config.toml
d_model = 192
d_shared_expert = 0
balance_loss = 0.000173
norm = "rmsnorm"
norm_eps = 1e-05
attn_scale = 0.177
tie_embeddings = false
init_std_o = 0.0
init_std_up = 0.023
optimizer = "soap_variant"
beta2 = 0.95
seq_len = 512
train_tokens = 289000000
Below are experts of layer 3 (counted from 0) of a mixture-of-experts language model. Rows are named router (the router's row for the expert), gate (a neuron's input weights, with its number), up (a neuron's input weights, with its number), down (a neuron's output weights, with its number) and show model dimensions 0-47. Each number is 200 + 20 x the weight over its row's rms, rounded and kept within 0 to 999.
Before each expert's rows: "gets" lists some tokens that make up at least twice as much of what it gets as of all text. This comes from a sample of Wikipedia text that the model never trained on. Tokens count by the router's weight.

# expert 28
gets: " S", " M", " B", " P", " R", " D"
router,194,181,172,205,175,194,230,187,211,208,209,225,198,189,223,238,202,212,206,278,174,183,204,171,186,216,176,208,188,225,189,192,193,238,238,220,187,220,219,172,195,203,183,181,196,202,189,227
gate0,184,227,203,208,198,178,186,215,209,214,206,183,208,187,218,204,213,224,197,201,189,246,230,227,204,168,212,215,227,226,186,213,212,215,178,197,191,190,191,203,218,174,170,221,186,208,236,184
up0,195,197,183,240,203,215,225,197,197,187,185,206,209,212,195,174,183,208,209,181,213,201,202,140,191,228,176,209,206,194,192,217,177,226,206,189,211,229,222,179,214,193,181,212,186,196,186,213
down0,196,196,153,192,183,176,215,190,220,195,205,202,196,187,190,206,214,211,235,234,178,152,203,208,219,198,208,215,171,177,206,185,187,197,215,221,194,167,218,195,216,174,201,157,172,174,208,211
gate1,200,191,214,154,212,168,178,172,192,220,193,238,175,185,210,181,203,189,206,192,192,215,227,188,207,211,191,214,232,152,182,191,187,194,216,180,194,183,188,181,233,212,182,201,162,193,205,218
up1,186,175,204,168,205,214,191,214,204,218,186,222,191,204,212,191,182,201,192,206,189,192,211,212,167,175,206,213,225,188,200,175,183,205,209,186,182,203,234,191,187,174,212,189,162,153,219,231
down1,217,191,190,197,184,224,179,198,172,191,186,234,205,174,193,192,186,225,178,194,183,235,188,196,227,239,169,223,230,228,158,220,159,236,195,196,184,208,186,183,234,221,169,223,173,202,213,157

# expert 26
gets: "\n", " and", " (", "\n ", "′", "ic"
router,205,209,200,193,194,203,187,219,219,182,182,180,214,205,195,207,190,170,209,209,207,219,217,212,168,196,225,204,192,172,207,212,211,189,190,231,207,173,205,227,199,197,205,205,184,217,189,175
gate0,208,194,201,216,221,204,171,214,181,226,170,205,176,189,199,220,158,208,177,226,190,241,219,191,200,196,205,190,202,193,192,230,198,205,204,190,221,223,172,193,215,199,168,229,215,205,194,212
up0,175,210,191,186,179,195,210,223,199,233,210,230,205,227,185,179,217,180,207,163,218,196,193,229,168,223,209,179,219,148,218,196,215,190,191,193,209,169,204,185,170,212,211,171,196,215,199,186
down0,229,226,173,204,215,213,189,198,217,213,212,166,228,197,179,205,218,178,153,181,207,176,203,212,205,146,169,224,182,194,197,154,186,212,174,171,225,172,213,215,183,190,218,201,235,203,213,195
gate1,211,201,180,210,201,175,183,205,197,220,141,223,181,220,177,209,161,193,202,208,224,201,225,184,169,171,222,213,190,187,189,228,220,198,223,206,181,211,221,229,180,210,193,232,164,210,198,228
up1,229,221,178,206,167,196,208,212,189,241,166,205,216,194,187,185,239,172,216,203,211,183,204,222,230,203,182,228,203,179,229,209,191,217,177,183,200,227,220,208,185,221,179,190,177,182,180,209
down1,169,224,209,171,242,197,188,222,182,240,179,210,184,200,209,223,156,182,184,206,208,184,156,216,182,230,195,205,174,185,193,197,198,201,238,217,215,194,204,164,205,194,204,213,241,189,210,210

# expert 61
gets: "\n", "\n\n", "\n "
router,229,199,201,194,183,200,183,230,195,240,204,216,188,231,198,196,216,170,175,248,231,209,197,194,194,177,182,188,214,214,202,190,208,219,200,183,168,244,172,175,218,191,208,192,171,190,187,211
gate0,195,188,194,185,198,164,205,165,189,201,207,210,192,174,173,201,182,237,192,171,182,187,214,203,239,227,195,197,220,168,182,193,212,203,218,164,168,215,199,192,160,222,222,246,186,196,193,190
up0,203,195,192,174,199,167,208,173,196,211,202,216,187,184,173,202,180,246,193,176,187,186,204,193,252,220,191,190,220,172,178,201,216,204,216,155,175,216,195,195,157,213,223,239,180,186,192,194
down0,159,193,191,184,221,204,202,198,189,221,209,255,222,182,222,194,232,179,171,179,221,178,224,169,211,183,181,210,200,184,211,204,172,217,193,155,193,205,172,206,190,243,237,184,225,181,182,198
gate1,208,178,208,184,149,191,185,208,216,214,170,187,222,233,202,208,213,206,199,226,204,174,199,216,179,209,195,192,199,188,183,168,218,167,181,198,183,167,205,213,209,201,190,187,185,200,202,169
up1,177,227,191,221,236,211,222,193,183,192,214,209,183,161,195,202,183,195,215,171,201,219,207,188,222,190,210,203,197,208,218,226,189,238,213,211,219,215,200,192,184,219,209,220,223,194,195,222
down1,195,214,200,216,201,203,190,216,180,206,180,190,247,161,230,187,218,181,235,189,194,200,212,236,197,183,199,223,198,199,161,217,224,165,188,196,214,185,210,208,217,206,171,186,211,189,202,221

# expert 48
gets: "M", "N", "S", "C", " M", "D"
router,188,179,193,215,190,158,188,218,210,234,223,199,202,206,205,228,224,173,185,215,207,211,180,143,194,196,165,215,195,171,222,184,185,212,178,186,198,201,227,176,210,235,216,189,202,226,158,224
gate0,195,155,201,228,171,138,182,195,219,228,205,175,220,194,180,226,183,221,197,196,221,227,216,183,175,203,195,224,217,191,176,226,194,186,191,189,208,217,205,181,189,205,232,195,187,204,197,239
up0,187,187,186,177,170,183,215,221,161,216,228,207,191,207,204,201,191,222,237,180,205,184,212,177,203,241,214,217,209,190,187,197,223,195,222,191,154,194,188,203,173,214,205,175,183,212,176,189
down0,205,190,222,208,227,184,194,219,215,202,200,211,182,236,213,186,179,187,186,192,229,217,189,224,213,150,220,202,235,180,206,203,207,147,187,178,195,201,210,228,185,240,221,204,182,208,187,206
gate1,168,197,190,222,218,170,203,214,199,215,205,203,167,181,145,217,252,191,197,205,198,203,184,213,188,155,192,210,168,165,187,184,179,187,218,198,204,188,221,197,223,213,224,242,188,229,202,204
up1,188,218,201,220,206,197,198,200,230,194,217,198,183,171,182,190,208,200,213,198,217,217,214,240,203,170,185,181,165,161,196,175,188,219,228,200,215,176,232,181,213,219,182,234,203,205,209,224
down1,211,196,203,188,210,190,194,165,231,177,217,208,221,194,210,217,195,175,175,192,180,186,237,230,241,186,222,188,226,205,209,217,174,242,208,241,234,202,188,184,190,169,191,185,181,176,223,169

# expert 5
gets: "er", "in", "an", "on", "ar", "or"
router,189,198,195,188,195,199,190,209,208,204,175,212,205,198,149,188,210,189,179,202,201,193,186,202,179,206,200,186,206,173,210,224,241,169,184,217,173,236,197,166,185,194,187,191,219,242,225,194
gate0,233,197,199,207,175,185,167,230,200,219,188,212,213,170,204,219,190,198,183,170,194,218,178,199,178,185,200,186,188,225,188,211,177,209,183,163,176,203,197,223,213,164,175,175,202,235,186,191
up0,191,199,208,155,156,203,212,224,195,195,190,215,223,190,186,222,182,206,207,202,215,212,178,186,194,185,202,184,162,241,210,197,170,191,180,182,182,207,203,210,225,185,173,215,190,207,172,200
down0,185,213,229,179,249,228,222,224,208,206,208,210,204,201,192,177,221,188,203,164,195,201,219,183,232,203,198,177,212,242,202,195,143,220,169,149,181,173,172,197,199,184,177,199,212,203,213,195
gate1,214,215,194,214,249,218,179,184,225,231,191,189,155,188,202,229,192,237,206,199,186,180,185,200,190,204,178,237,205,198,201,190,198,203,203,196,230,204,224,172,217,198,229,218,210,197,216,197
up1,212,243,191,211,246,229,183,177,213,225,206,184,167,196,195,221,198,236,204,194,183,195,184,196,198,216,187,208,212,208,199,177,209,193,206,187,229,216,225,182,204,195,228,224,220,192,207,199
down1,215,186,234,240,200,195,225,237,166,209,191,214,246,190,206,189,193,197,211,196,222,184,213,196,203,212,186,219,165,198,180,204,198,206,189,243,176,182,206,217,196,196,161,193,206,204,225,197

# expert 33
gets: " 1", " 2", " 3", " 0", " 4", "1"
router,258,197,167,229,186,185,231,193,210,253,178,208,189,217,209,227,194,209,191,211,203,185,240,205,195,183,218,197,204,163,174,225,198,204,194,178,173,169,179,202,218,200,195,169,186,221,180,198
gate0,183,247,190,170,186,190,202,195,185,186,214,220,194,183,192,200,192,206,191,206,198,214,234,197,230,235,213,177,196,151,182,204,198,204,204,196,186,213,185,196,241,158,220,174,193,221,190,206
up0,184,248,196,173,178,195,200,196,188,182,210,220,196,190,193,202,196,200,195,199,210,217,245,195,224,229,210,176,200,158,186,197,197,200,212,191,200,207,191,180,242,160,228,166,192,217,193,207
down0,200,195,202,184,182,183,250,180,220,200,171,195,165,185,205,205,185,213,205,149,168,176,196,192,211,233,203,187,209,195,183,223,186,189,179,200,187,166,182,183,172,201,223,217,199,219,191,200
gate1,206,190,205,183,210,187,212,184,200,192,243,200,190,206,187,205,169,211,161,201,218,173,200,232,205,193,212,203,176,176,201,201,187,243,203,196,213,207,170,199,192,169,175,215,171,229,193,204
up1,207,188,201,185,211,192,214,182,201,196,241,199,196,215,184,203,177,214,162,203,223,169,205,232,201,202,211,208,173,179,204,193,182,251,196,205,211,213,179,200,197,166,174,217,177,234,198,207
down1,219,227,203,195,180,189,202,180,170,178,180,203,165,200,194,204,215,236,185,262,212,212,188,189,184,181,209,179,157,204,242,204,249,208,171,209,187,230,197,163,198,198,195,184,186,213,190,202

# expert 37
gets: " a", " 0", " an", " 2", " 1", " 3"
router,204,209,152,264,226,177,180,215,211,240,184,211,232,227,218,225,166,211,199,239,247,199,213,227,197,204,201,230,192,159,180,185,179,206,176,204,161,199,209,226,189,217,209,198,166,188,190,201
gate0,194,184,196,219,206,214,211,188,209,208,177,192,213,197,198,207,202,170,200,210,203,243,173,213,175,186,185,220,225,175,209,242,229,199,209,184,220,230,201,200,182,230,189,226,167,208,185,196
up0,196,196,198,225,204,214,188,203,224,203,174,186,193,170,212,207,211,189,208,188,198,178,195,162,204,204,200,207,168,180,189,198,202,199,214,185,189,218,207,209,191,214,200,203,184,225,189,246
down0,203,169,180,218,216,210,189,198,182,188,214,209,201,191,214,190,203,219,211,177,199,231,184,204,224,183,191,168,229,242,167,186,202,145,178,180,182,225,205,212,200,196,210,178,222,218,198,172
gate1,155,191,206,231,192,203,201,206,207,230,190,193,218,203,215,192,227,186,238,181,204,237,218,183,237,191,201,211,230,190,196,189,193,196,193,187,220,211,210,208,213,236,246,230,157,190,212,224
up1,231,211,198,195,190,206,198,202,193,153,217,206,192,195,178,206,171,227,180,229,196,189,188,226,172,213,179,200,167,219,207,224,195,210,200,211,172,165,182,208,191,185,169,172,249,211,206,182
down1,186,218,193,182,175,203,215,208,220,208,219,172,215,181,200,199,182,215,199,166,204,171,186,201,188,193,194,222,258,211,219,197,216,173,166,175,209,220,218,176,209,202,202,217,186,178,190,203

# expert 32
gets: "–", " (", "\"", "-", " \"", "."
router,208,225,186,223,208,184,195,212,195,212,209,178,166,212,196,241,202,198,169,221,198,195,182,157,189,230,184,188,197,192,220,200,194,206,175,207,175,216,188,195,217,214,179,210,197,225,196,198
gate0,198,182,202,228,186,199,217,189,187,184,201,180,187,229,161,171,213,222,164,161,200,194,188,185,183,214,206,181,202,185,198,224,180,200,184,193,218,168,237,196,226,227,208,202,204,228,222,191
up0,212,207,201,191,194,192,183,205,214,214,178,223,225,197,219,207,170,178,213,227,195,226,214,225,236,187,198,214,192,198,209,169,212,204,198,216,162,221,149,187,172,172,162,196,191,189,169,218
down0,205,212,205,230,208,227,202,180,180,187,227,189,196,229,189,175,172,211,179,220,202,214,177,221,222,203,218,204,208,148,183,218,211,241,230,207,207,205,189,220,222,179,216,179,214,203,172,188
gate1,197,195,193,200,199,200,205,194,185,212,166,239,218,211,208,228,198,204,198,206,171,201,172,175,173,203,215,184,178,204,213,226,179,204,204,255,191,160,201,198,178,222,185,207,189,178,149,164
up1,194,208,200,230,194,191,206,219,214,202,217,164,175,183,222,159,210,180,183,206,219,192,224,197,198,210,190,226,203,230,206,161,209,205,190,152,196,212,195,210,208,191,212,193,206,192,229,240
down1,209,174,172,211,199,168,185,173,212,171,182,213,204,204,217,185,203,251,182,224,198,199,219,180,158,225,208,210,220,220,162,171,202,208,195,199,220,208,222,170,203,183,201,203,181,208,212,183

# expert 53
gets: " 18", " 17", " 15", " 10", " 16", " 12"
router,183,189,209,214,196,185,186,224,229,227,206,221,220,221,226,216,206,221,203,223,184,194,202,227,190,204,202,204,190,176,206,190,194,193,143,172,199,236,219,185,196,203,226,225,216,196,183,206
gate0,186,198,185,202,230,178,219,193,214,220,201,204,201,254,204,241,232,185,195,162,184,227,178,213,210,201,216,193,171,183,214,204,179,181,213,222,221,201,227,176,189,218,171,234,193,209,215,180
up0,200,205,225,199,187,199,175,202,189,204,207,211,200,172,202,204,175,199,203,221,205,190,214,209,182,208,212,188,223,238,177,199,199,210,207,202,175,188,189,205,207,172,216,184,205,174,205,195
down0,168,207,155,195,139,187,168,198,197,184,200,201,200,182,179,190,185,226,199,231,202,219,230,182,198,207,223,243,183,164,174,184,179,184,177,196,178,237,189,217,207,224,205,217,193,236,198,176
gate1,247,217,214,203,192,190,217,197,204,197,215,198,195,211,187,196,217,218,213,178,196,172,187,198,215,164,215,243,184,193,222,211,168,186,194,140,197,234,239,181,212,174,236,239,183,210,172,193
up1,145,186,186,204,184,215,183,196,196,196,180,201,206,202,212,205,188,185,191,223,199,227,207,203,172,238,179,167,217,203,173,191,232,214,206,251,198,157,177,205,198,221,155,168,224,193,227,210
down1,170,170,177,206,164,184,234,203,184,198,211,203,190,180,234,207,214,224,217,238,238,191,215,216,219,209,185,201,214,213,187,153,211,205,190,200,189,214,221,175,197,195,193,209,184,170,205,222

# expert 19
gets: "1", "2", "3", "0", "4", "7"
router,198,226,205,206,169,184,189,192,205,173,224,176,176,220,205,191,202,156,182,206,195,215,194,183,148,206,210,228,228,190,217,223,200,232,192,185,188,222,229,156,199,183,200,210,199,217,210,208
gate0,192,182,202,208,195,201,226,193,200,222,202,215,178,162,216,213,186,195,233,194,206,197,188,196,231,189,200,223,202,205,196,198,184,189,152,188,184,227,163,201,162,186,221,180,170,177,183,202
up0,193,189,195,194,179,182,230,212,193,211,218,187,216,181,201,203,195,172,225,177,208,209,185,169,212,199,197,217,212,198,190,180,188,171,169,211,175,214,183,209,177,195,219,201,154,180,183,205
down0,197,178,201,238,201,219,207,217,198,206,174,215,190,236,189,171,215,190,164,175,190,185,214,205,184,221,207,205,169,227,197,193,191,201,184,202,187,218,254,181,220,185,211,196,242,178,186,150
gate1,190,200,176,217,211,210,208,223,212,206,179,162,195,219,222,174,192,185,209,213,204,176,151,203,198,205,158,185,190,189,215,194,164,174,194,170,191,212,193,185,180,214,229,192,201,190,188,188
up1,191,196,176,214,199,212,220,221,205,206,185,170,192,207,206,175,193,182,212,224,213,165,155,195,194,199,157,179,199,182,204,181,161,184,191,167,208,208,197,193,183,219,225,191,202,209,181,193
down1,202,228,192,214,215,191,236,198,211,187,191,223,192,216,213,239,254,206,176,181,202,184,193,171,205,192,220,187,180,179,245,191,182,216,178,217,211,205,202,202,193,178,193,197,223,185,202,248

# expert 2
gets: " T", " E", " D", " St", " F", " Re"
router,175,181,164,190,208,168,208,218,232,206,220,179,205,231,181,219,224,198,215,231,213,229,210,178,186,197,169,243,166,178,197,183,188,233,203,169,197,240,228,178,214,240,214,203,204,198,141,195
gate0,161,216,216,219,182,209,219,215,224,207,191,188,182,230,201,217,217,192,191,233,199,204,160,220,169,185,198,212,210,208,222,177,210,192,158,183,230,184,199,164,212,194,180,211,184,206,165,212
up0,236,173,186,166,214,233,198,240,195,168,205,181,216,211,219,197,192,213,159,187,185,219,204,201,217,196,208,215,192,214,209,199,193,221,205,198,189,183,193,224,168,208,212,196,176,176,234,199
down0,199,207,166,213,206,228,193,200,193,194,186,181,235,209,192,215,208,210,209,197,159,230,196,202,213,209,216,168,202,228,201,220,197,212,212,199,171,245,200,197,182,193,211,168,181,216,215,197
gate1,193,190,184,221,195,214,179,189,186,206,213,183,217,205,210,225,189,224,187,199,187,193,175,207,150,226,167,192,200,204,220,188,221,204,207,197,210,186,200,169,166,156,195,233,170,183,212,190
up1,190,209,194,230,211,214,206,174,210,190,203,191,166,214,203,216,208,193,222,199,229,196,208,164,195,195,206,162,159,236,225,206,209,165,190,206,192,225,185,208,181,195,208,243,184,175,195,163
down1,192,226,217,192,217,214,208,166,183,206,195,273,199,228,191,195,195,179,189,207,221,200,208,178,195,202,202,217,203,177,222,204,228,192,235,169,222,212,209,216,199,172,194,223,229,224,190,204

# expert 31
gets: " S", " L", "S", " B", " Mar", " O"
router,200,193,158,191,206,162,219,228,223,218,191,188,217,232,172,217,208,192,190,213,207,211,186,159,187,208,165,212,172,174,183,177,188,220,170,198,187,233,227,204,199,216,199,179,196,195,140,200
gate0,177,164,210,192,225,210,196,177,208,215,192,205,193,217,210,228,210,209,205,172,201,220,222,190,203,219,206,220,208,216,184,216,177,155,204,235,179,229,214,188,196,216,197,199,193,239,183,196
up0,180,226,170,182,186,211,208,216,216,160,204,188,161,196,202,188,200,197,189,178,192,214,218,193,206,187,189,184,174,158,224,253,216,171,197,194,190,200,209,207,189,165,200,202,180,220,221,211
down0,206,192,183,179,173,196,241,228,183,189,208,199,227,182,236,192,222,239,204,218,185,199,207,158,214,232,230,200,214,196,195,191,227,234,216,192,184,178,172,183,203,207,202,211,212,206,192,191
gate1,210,195,187,228,168,210,212,236,221,221,168,207,218,167,184,209,140,204,201,224,198,211,161,171,176,215,207,200,213,209,199,205,170,201,198,200,188,193,177,213,205,197,202,215,208,197,205,231
up1,231,240,183,212,230,132,161,186,202,170,188,198,197,209,205,192,233,185,220,200,207,214,224,247,227,179,189,202,208,212,192,187,191,207,197,178,188,215,231,179,175,185,207,215,193,203,204,199
down1,216,227,168,169,201,191,208,198,217,223,230,218,186,183,192,183,193,207,209,183,169,165,205,208,181,160,214,207,241,214,192,189,205,165,217,194,186,201,182,210,189,204,181,196,180,231,244,211

# expert 13
gets: "ed", "ated", " had", " made", " known", " used"
router,212,191,219,234,228,174,208,213,179,193,204,216,209,220,210,202,214,185,195,198,249,179,180,190,203,234,203,237,227,210,183,218,236,225,209,194,209,189,181,175,203,201,196,203,215,228,218,152
gate0,199,224,189,214,166,193,198,213,219,212,184,200,234,215,199,193,224,194,209,215,209,233,198,191,172,186,213,159,199,211,197,226,214,202,192,204,210,196,184,210,207,150,172,196,214,199,203,197
up0,187,165,204,199,218,206,200,193,191,195,204,199,168,168,200,204,173,213,207,173,188,172,196,207,211,226,179,240,194,191,203,162,182,205,192,195,213,193,227,197,198,233,232,226,195,195,205,199
down0,211,219,212,214,195,207,160,185,177,173,211,209,219,187,157,195,231,169,169,242,243,197,219,175,180,231,201,191,205,198,219,237,208,185,191,205,201,189,180,181,208,227,189,175,207,174,173,141
gate1,182,178,194,226,190,175,213,212,222,195,185,224,236,190,202,188,200,215,203,192,206,167,202,204,193,214,179,183,206,217,204,175,210,201,202,178,196,191,184,195,166,162,197,188,188,190,206,218
up1,213,219,203,184,216,224,177,193,186,215,214,181,164,210,197,223,197,191,190,206,199,223,201,197,207,184,205,221,194,173,195,230,191,197,205,225,208,208,220,208,236,245,206,211,220,218,195,181
down1,226,180,204,224,204,196,231,206,204,242,211,206,192,192,212,191,187,227,188,177,208,187,161,206,166,179,214,232,197,173,186,191,195,193,168,173,239,222,181,208,190,188,200,201,181,220,199,172

# expert 29
gets: "ing", " film", "es", "ation", "s", "ism"
router,213,172,183,190,238,185,236,211,205,226,186,195,169,212,228,190,239,191,227,214,214,239,214,209,187,222,198,213,237,177,194,203,190,236,213,172,236,183,204,195,206,204,175,177,194,219,190,202
gate0,225,164,249,222,180,203,176,198,195,192,215,206,174,210,221,224,228,175,203,214,196,174,200,201,207,214,181,192,213,193,224,205,172,220,171,171,213,210,244,216,183,203,188,191,207,207,213,171
up0,217,157,227,205,174,202,182,202,191,196,224,204,186,199,227,234,220,174,206,202,214,173,209,196,203,218,199,187,187,203,224,209,184,211,171,200,195,187,215,198,185,207,198,170,222,212,202,193
down0,194,218,183,176,208,235,189,210,222,201,213,223,198,194,209,224,192,173,185,216,201,193,235,181,190,208,210,159,193,177,203,192,240,197,177,193,194,237,195,194,201,212,212,203,220,189,169,195
gate1,216,194,210,217,235,201,165,171,187,210,187,194,204,215,168,213,199,167,176,192,211,202,195,202,184,192,199,214,201,180,217,216,234,178,244,192,221,199,219,177,207,200,208,214,195,194,217,187
up1,208,193,195,224,227,196,155,184,181,214,197,187,204,220,180,209,183,174,176,204,205,211,178,215,201,193,197,182,206,187,206,223,225,173,251,183,211,211,212,162,186,165,185,214,192,207,210,189
down1,183,209,172,205,200,204,215,183,195,186,178,204,208,216,185,184,229,184,187,216,231,197,190,181,184,231,178,189,200,192,220,219,194,169,208,221,233,198,180,235,200,194,163,214,187,196,215,188

# expert 18
gets: "ing", "ed", "ate", "ation", "age", "ure"
router,210,174,181,236,239,203,211,211,219,229,196,168,188,184,229,184,212,209,205,202,229,241,197,216,156,218,221,213,240,215,154,213,177,204,196,176,217,182,170,179,198,155,194,229,175,249,215,190
gate0,227,213,211,209,183,221,184,180,189,209,223,182,206,192,203,240,196,195,200,191,208,213,207,230,161,200,202,181,214,198,178,232,219,181,200,182,165,165,183,219,195,177,192,209,215,219,194,178
up0,222,199,211,207,182,208,186,190,182,210,211,174,210,197,212,227,179,195,193,197,206,222,213,235,151,202,209,163,204,206,167,240,221,180,199,186,182,171,187,230,199,176,203,221,216,227,176,179
down0,194,218,242,205,182,193,190,177,190,156,177,197,230,187,175,199,198,206,205,177,199,229,233,211,220,214,197,204,204,180,189,203,186,203,202,169,188,177,183,149,215,219,208,217,200,194,231,165
gate1,194,179,170,205,191,225,208,255,185,221,218,225,221,220,206,248,213,178,210,223,212,232,208,202,166,219,191,220,201,192,200,170,204,187,219,207,196,211,204,208,179,189,186,149,180,228,203,180
up1,185,217,170,187,196,195,198,149,212,219,195,174,171,226,169,168,192,185,208,203,186,198,184,182,223,184,186,193,195,231,251,222,160,204,200,164,193,218,211,199,230,210,208,260,191,172,205,221
down1,193,180,208,195,213,172,170,168,193,185,201,221,214,220,195,214,178,223,239,205,205,243,207,184,173,200,183,199,192,173,198,198,201,203,179,184,167,209,233,228,160,208,173,192,188,172,163,187

# expert 36
gets: "-", " ", "|", "–", " -", " –"
router,187,199,211,207,238,185,213,216,187,193,184,190,188,184,199,230,189,188,168,216,206,198,160,209,198,241,220,208,203,214,197,169,202,186,213,206,169,230,192,220,183,218,182,230,192,230,187,182
gate0,206,215,182,201,189,215,213,216,192,215,175,244,184,192,201,223,188,208,204,216,231,202,197,177,191,205,254,215,233,186,214,197,209,220,187,176,195,182,218,198,183,193,188,211,197,231,175,198
up0,247,233,183,168,212,236,203,192,181,191,178,213,198,210,236,219,205,230,214,217,204,197,184,120,202,212,215,244,194,195,199,210,205,192,197,187,188,181,218,232,207,221,200,195,228,214,181,208
down0,182,181,239,201,238,212,168,183,186,198,171,198,162,173,187,181,211,177,209,190,187,216,241,198,212,196,215,188,178,199,191,178,182,200,193,176,196,226,192,209,204,179,205,179,199,176,190,222
gate1,190,199,164,193,210,197,198,223,212,180,213,210,222,197,233,193,212,200,204,218,201,249,198,195,201,214,194,200,214,231,182,232,195,195,196,207,201,195,208,237,185,198,198,235,180,176,214,195
up1,207,184,229,179,201,217,177,224,203,257,169,202,215,204,223,210,195,175,188,192,168,209,191,164,196,202,193,192,193,200,172,196,204,196,242,180,203,199,187,215,223,196,201,158,197,203,183,198
down1,206,239,237,217,214,204,187,184,206,204,194,203,200,234,212,201,190,229,218,181,198,164,204,224,184,178,165,209,202,206,211,184,194,219,186,201,194,228,193,164,196,200,188,185,192,230,215,204

# expert 30
gets: " a", " A", " an", "A", " E", " C"
router,222,193,191,208,223,178,189,231,241,219,210,213,207,174,225,228,197,195,188,224,254,214,200,180,175,184,154,229,195,178,182,195,192,180,150,202,212,215,230,136,180,182,224,234,197,183,209,182
gate0,223,212,189,218,190,195,205,195,235,221,201,224,207,231,239,205,172,168,207,221,231,221,216,196,204,195,161,224,203,181,193,202,226,185,203,218,224,210,201,180,191,212,191,223,229,212,206,199
up0,189,207,184,247,187,213,207,191,213,207,226,237,222,220,223,195,205,192,215,190,236,213,219,185,190,206,187,243,198,192,189,204,216,191,210,210,213,218,201,168,173,234,211,238,223,220,242,208
down0,198,181,235,189,168,153,220,181,178,172,182,183,204,167,205,176,211,181,233,192,212,190,169,163,216,207,234,186,208,207,215,205,185,189,215,214,174,172,193,205,216,203,200,180,207,226,174,166
gate1,208,213,189,241,238,205,189,228,212,221,199,203,186,167,204,203,227,191,181,197,204,226,207,182,195,194,193,212,214,202,181,194,195,184,218,217,198,224,226,185,195,151,188,239,181,211,224,215
up1,186,242,159,223,231,181,163,213,212,190,205,196,184,200,170,171,224,197,190,190,181,200,209,192,209,182,181,206,185,214,196,188,200,190,202,219,206,197,217,202,188,183,209,243,198,194,229,208
down1,185,222,216,201,211,223,170,185,182,203,183,215,206,183,175,195,202,215,194,217,175,204,235,193,160,177,208,185,193,201,189,220,215,193,232,182,228,186,192,210,201,187,168,186,236,251,187,187

# expert 55
gets: " the", " The", " his", "The", "'s", " their"
router,235,194,218,195,212,212,196,187,177,184,197,246,232,185,218,255,237,190,219,277,189,187,198,187,202,188,159,227,176,189,221,231,225,186,200,165,190,211,179,220,179,204,201,216,207,205,213,185
gate0,203,185,205,199,187,185,179,182,203,205,174,221,188,219,256,230,207,230,196,222,208,186,204,208,195,226,195,207,164,202,198,216,233,189,217,173,187,193,224,172,200,184,206,220,197,204,182,195
up0,206,226,196,213,195,227,202,206,207,212,213,212,194,202,196,180,216,207,186,177,184,216,235,195,230,191,209,201,225,213,180,178,199,194,164,205,209,202,197,210,187,184,205,158,221,183,200,230
down0,190,183,212,177,194,216,237,210,202,221,219,213,199,198,255,196,193,221,221,202,191,203,184,213,237,218,190,176,190,171,237,203,182,209,213,200,176,207,193,164,197,199,197,241,183,210,220,212
gate1,203,231,196,228,209,240,206,187,195,175,189,180,175,215,195,196,221,188,137,204,209,159,175,204,186,187,177,227,210,199,221,212,212,177,220,171,209,193,206,173,194,234,184,173,195,179,198,220
up1,190,164,203,167,188,155,196,209,200,221,209,218,222,193,208,202,182,216,261,201,190,234,234,188,204,206,221,162,192,196,182,180,190,223,178,237,196,202,189,236,205,159,215,226,203,226,196,183
down1,193,249,186,198,201,191,182,214,201,203,182,173,222,216,170,176,196,221,186,179,206,208,206,186,193,198,196,247,199,244,207,208,186,216,229,210,240,185,178,192,168,211,200,210,211,223,203,196

# expert 40
gets: " (", " \"", "/", "'s", "–", "'"
router,164,195,194,228,212,187,213,220,227,236,193,212,179,250,219,218,218,230,209,229,194,192,233,168,196,223,201,198,186,180,156,211,215,216,176,190,181,214,177,179,229,196,183,213,170,200,180,235
gate0,171,189,186,187,206,181,208,218,205,212,202,201,203,227,209,197,198,173,189,201,168,224,210,198,180,179,221,208,181,176,194,211,166,173,170,173,160,187,200,184,179,199,209,197,188,217,185,188
up0,194,226,212,180,192,177,191,199,210,212,189,184,173,225,202,199,214,185,150,220,200,196,174,190,224,209,193,219,208,215,236,196,121,196,215,206,171,186,187,175,188,204,196,177,194,180,180,195
down0,206,170,201,196,215,229,201,233,230,187,205,187,237,223,159,232,197,195,212,204,195,211,224,172,151,216,212,212,178,197,169,198,183,199,206,180,204,205,211,188,202,195,169,175,167,188,190,190
gate1,205,214,193,242,238,194,183,199,216,195,196,209,205,189,199,222,175,207,180,183,195,201,198,204,184,241,189,176,196,225,195,197,220,235,168,220,183,208,233,187,212,162,196,186,168,237,218,175
up1,216,169,175,178,185,194,177,183,214,221,176,212,144,217,231,189,197,206,190,219,190,160,257,213,215,186,191,206,229,194,229,174,201,183,200,203,221,189,199,194,190,205,221,228,210,208,205,224
down1,237,197,197,202,198,226,213,189,197,205,180,204,172,195,207,218,180,183,215,205,233,126,180,176,177,182,178,162,175,190,198,228,171,203,223,174,235,206,215,228,194,214,203,202,210,192,179,175